{
  "d_expert": 64,
  "activation": "geglu",
  "balance_loss": 0.0182,
  "tie_embeddings": false,
  "seq_len": 1024
}
Below are experts of layer 8 (counted from 0) of a mixture-of-experts language model. Rows are named router (the router's row for the expert) and show model dimensions 0-63. Each number is 128 + 32 x the weight over its row's rms, rounded and kept within 0 to 255. Numbers have three digits each.
After each expert's rows: "mostly gets" lists some tokens that are sent to it at least half of the time; "comes after" lists some tokens at least twice as common just before its tokens as in all text. This comes from a sample of Wikipedia text that the model never trained on. Tokens count by the router's weight.

# expert 22
router:118137112117090107131088137105176149142120152130115116157125123159079094111119107136130136169103106138153100141166125154134126175103173098152120124175090183125156121071135081077063095172086085
mostly gets: " 3", " 4", " 2", " 7", "3", "4"
comes after: " |", "|", ";", " 3", " 1", " 2"

# expert 24
router:119174112145093097144112155119196101110117189090142147123115142133103111100053093116135163119117112126131118170181141168151102172143151147148088146158072134087116142115087085095140109149058132
mostly gets: " This", " ===", " ==", "History", " These", "See"
comes after: "\n", "==", ".", " The", "===", "The"

# expert 12
router:092158073088072144133088156110184108149115172086106130114110148105103110129083090109133149172113125107070149112155119195186132147132133132131116132197114126116170109079083065132131055154086076
mostly gets: "---|---|---|---|", "|---|---|", "|---|---|---|", "′", "0.0%", " %"
comes after: " |", "\n", "|", ";", "==", " 1"

# expert 0
router:091125130061093076162095131078160090143078192123152179161114106115093091061093123140134180130123106111128083166156134188178128159108132110154118098172107144120145140092129083100080119152075084
mostly gets: " two", " their", " all", " one", " some", " its"
comes after: " of", " a", " in", " to", " for", "'"

# expert 7
router:103160095167096129131097158099149123120105158102138153128130145197090095106090088161092155117122123130081102180169104153162101156166191126137109125132061166121150136107077094071124124148092113
mostly gets: " Chevrolet", " Santa", " Love", " Mike", "Love", " Miss"
comes after: " |", "|", " \"", "=", " U", " USA"

# expert 3
router:129150097086133126156109168115145106155106177130131146162181139184096127131104103090151182128086139120117105139213115160183113156125171124148083165169094137161095153127073041090115124140096077
mostly gets: " Army", " father", " Records", " singer", " People", " album"
comes after: " the", " The", " a", "The", " United", " New"

# expert 4
router:129137081150072111179096190137149083152074124129190157125115118131088103122111110095092119154077149113100085121135158156144100154140176120163117174188112151115159160109101096061078111191124108
mostly gets: " December", " April", " September", " January", " During", " June"
comes after: "\n", " on", " Born", " during", " January", " March"

# expert 41
router:116129123161089080165104145099156074151120169068146163146123135149090053113113078105115165138134152108128132152166120172116131175143131128154118190169106123080178141129111043125135111167070120
mostly gets: "See", " Coordinates", " Website", " Length", " Died", " Position"
comes after: "-", "|", ":", "==", " =", " •"

# expert 13
router:119115092082095149171151127159171072168089133079139144132131171128114084054089106093100146139146138151134099159175136135188132132144141152162150159156077140100185114076083077106135085130102156
mostly gets: " MF", " Cup", " DF", " FW", " F", "Career"
comes after: " |", "|", " a", " (", " 0", " an"

# expert 5
router:098103126111092144149101195148174079097095150114089141136143117170097124072104073159125154174081139128114103172143179124125076175080204129179100142173109159110177158078091097109123122170065121
mostly gets: " ", " c", " 9", " non", " 8", " p"
comes after: " |", "|", ";", " (", "==", " /"

# expert 33
router:104147146122102104136120142097145061144129186132151160162121123154122107104090100131121108172110164111112105128149085123133102175150179089144066168164109142081170156111122092077087155164120124
mostly gets: " this", "In", " during", " in", " During", " This"
comes after: ".", " in", " of", " on", " at", " from"

# expert 32
router:140150073134071072154100150148143083141109153119139152202120167112102068103074102136162158127068118148124108159189164154145128145158144099153110184170143163152123093140103048123101095146081075
mostly gets: " ==", " ===", " Coordinates", " Preced", " Website", " Succeed"
comes after: ".", "-", " ", ")", ":", " ="

# expert 8
router:109133142125111104128112151087177143123116160130134134125149135163085115111094139109114156114092134138097116146197157202141115167163201100178079121156086144103188154098109090097099134122108121
mostly gets: " Website", "=", " called", " featuring", " as", " using"
comes after: "\n", "\"", " released", " known", " Website", " such"

# expert 31
router:098138084097108116133120167099133112135095160079138129137133170134108101144106081132107206141135111080143128150168154134156099162139162097140100135121084182127137142107123102096133108161111102
mostly gets: " social", " Marine", " military", " Dar", " political", " Bal"
comes after: " the", " of", " and", " a", "=", " The"

# expert 20
router:127106065098100101175106149112159105105107142073129175144144177156079119102113098132107121134097143133120136140157181154180075161142130109182101146154085135171114143116102064106117101157079089
mostly gets: "\n", " ===", " ==", "    ", "==", "|---|"
comes after: "\n", " |", ".", ")", "==", " =="

# expert 11
router:097153097138085113153088179113171126117114137119169130160115138135107116107124099138119177122137131095095116152139132134139122196153189102145121137128049177156125146119112110052096130135137134
mostly gets: " John", " William", " Royal", " Charles", " Robert", " Paul"
comes after: " the", " of", " by", " in", " at", " from"

# expert 19
router:102136105146042109142096110067177083141094183092136121165161137165091097076136095135107151153129112117113070157206136194125155172120159135146107149134097176123099168092123099064096165121145142
mostly gets: " based", " located", "See", " North", " the", " operated"
comes after: " in", " of", " is", " was", " on", " to"

# expert 30
router:105154095079054097132072140107123108155132160075161137153097097156124095108043066129129179139110105110103109138150131159183116193094153123131095172181115143109179092074108076104118108138134096
mostly gets: " km", " Total", " average", " mm", " Coordinates", " (1"
comes after: " |", "|", "-", ":", " 1", ";"

# expert 18
router:129165093125111085142101128114198090112094186138159181155151178173111094107098082119147154134081087137108123133197149184181105201157165089224053148161096128107149114082127102115092102191080107
mostly gets: " been", " was", " are", " but", " is", " has"
comes after: ",", " and", " it", " is", " to", " was"

# expert 16
router:095126095123135164136142164108187125118130149075150167139173127164071084090061048133096118169125151125143118121104119132151102159099203103173102148166096156117176136087123066110085051163111078
mostly gets: " MF", "′", " FW", " ft", " 0;", "5;"
comes after: "\n", " 0", " (", " 1", " ", ")"